From a checkpoint of a small mixture-of-experts model trained on Wikipedia.
Size: 8 layers, width 768, 111M parameters.
Experts: 256 SwiGLU neurons an expert, 2 picks a token.
Training: a variant of SOAP for the experts, 1061M tokens, 8095 steps.
Below are experts of layer 4 (counted from 0) of a mixture-of-experts language model. Rows are named router (the router's row for the expert) and show model dimensions 320-383. Each number is 128 + 32 x the weight over its row's rms, rounded and kept within 0 to 255. Numbers have three digits each.
After each expert's rows: a language model's description of what the expert responds to; "comes after" lists some tokens at least twice as common just before its tokens as in all text. This comes from a sample of Wikipedia text that the model never trained on. Tokens count by the router's weight.

# expert 7
router:100112126110128143092205129158095124128070164149093169187123142101166129128156096145117162130098168149128137162126115110036114147201111148192095119156098115200155140130095134059162193135106101
Description: Digits in tables
comes after: " ", "1", "2", " |", "0", "9"

# expert 9
router:119133103157073152147152085227082111123105172149059142151164109154105175164117148102116147108166158049185177111109180186146158137105172114122098127161107127156089174143101124101101109120129103
Description: Name beginnings
comes after: " |", "-", " (", ":", "|", " \""

# expert 12
router:112125148191096144097139151163056124148142116089129145120140086100082148161117144122114103107092153092120137112161092123144091101088140167117101094142163129097097156113126149182134114125197127
Description: Modifiers after articles
comes after: " the", " a", " The", " an", "s", "The"

# expert 3
router:134112172114085130090118110079128117117146175110125122173102144156131122129110091179111178088145151114146107097154160128099075217178122141117139136201119177111085185121079193089112063114121152
Description: Line breaks and headings
comes after: "\n", ".", ")", "==", " =", " =="

# expert 5
router:123106147046118128159139124130133150076136108112125182167129223193141107090148202209100166121146164136112134133130100102086046092161051117156131131177079174096062093059093148074148170123130137
Description: Verbs and function words
comes after: " was", " to", " he", " and", " is", " were"

# expert 13
router:047140194117161126172138125188125081143137124133146128148139149136108165121173100164143148143191145121123114185138169120102142144141150139147120210092153172122149129105126134056170247173109083
Description: Quantifiers and year digits
comes after: " ", "1", "0", "9", "2", "–"

# expert 4
router:088135077113076104148158147155071153117119109105126172098198120097111121092127089136169187119135104102135157156156075129039158074075094145126081182132169162151099147115080094127118153131128065
Description: Numbers in tables
comes after: " |", " ", "0", "3", "–", "4"

# expert 0
router:117137143093033210103153095116113144138123131145118126134135102147147122114138195058154194146105105144109179126148126095122106132094145176151087092154144153130054090093121128111181131116088178
Description: List and clause separators
comes after: "\n", ")", "\"", "i", "o", "a"

# expert 2
router:111124138083161146154153160121102164170172105113147173110146119154103136097131145120171160123107150102096207162142118212108111136119103139144187106112156132115055133154075126135128113152104108
Description: Articles and copulas
comes after: " of", "'", " in", ",", ".", " to"

# expert 1
router:161142175136132133146089116161089134172115147058127150123163092125124166130138098152126115172112158132098144157160158157155116132102103082150127085091189145120111084182089129122115122143148116
Description: Pronouns and biography nouns
comes after: " the", "==", " his", " The", "s", " their"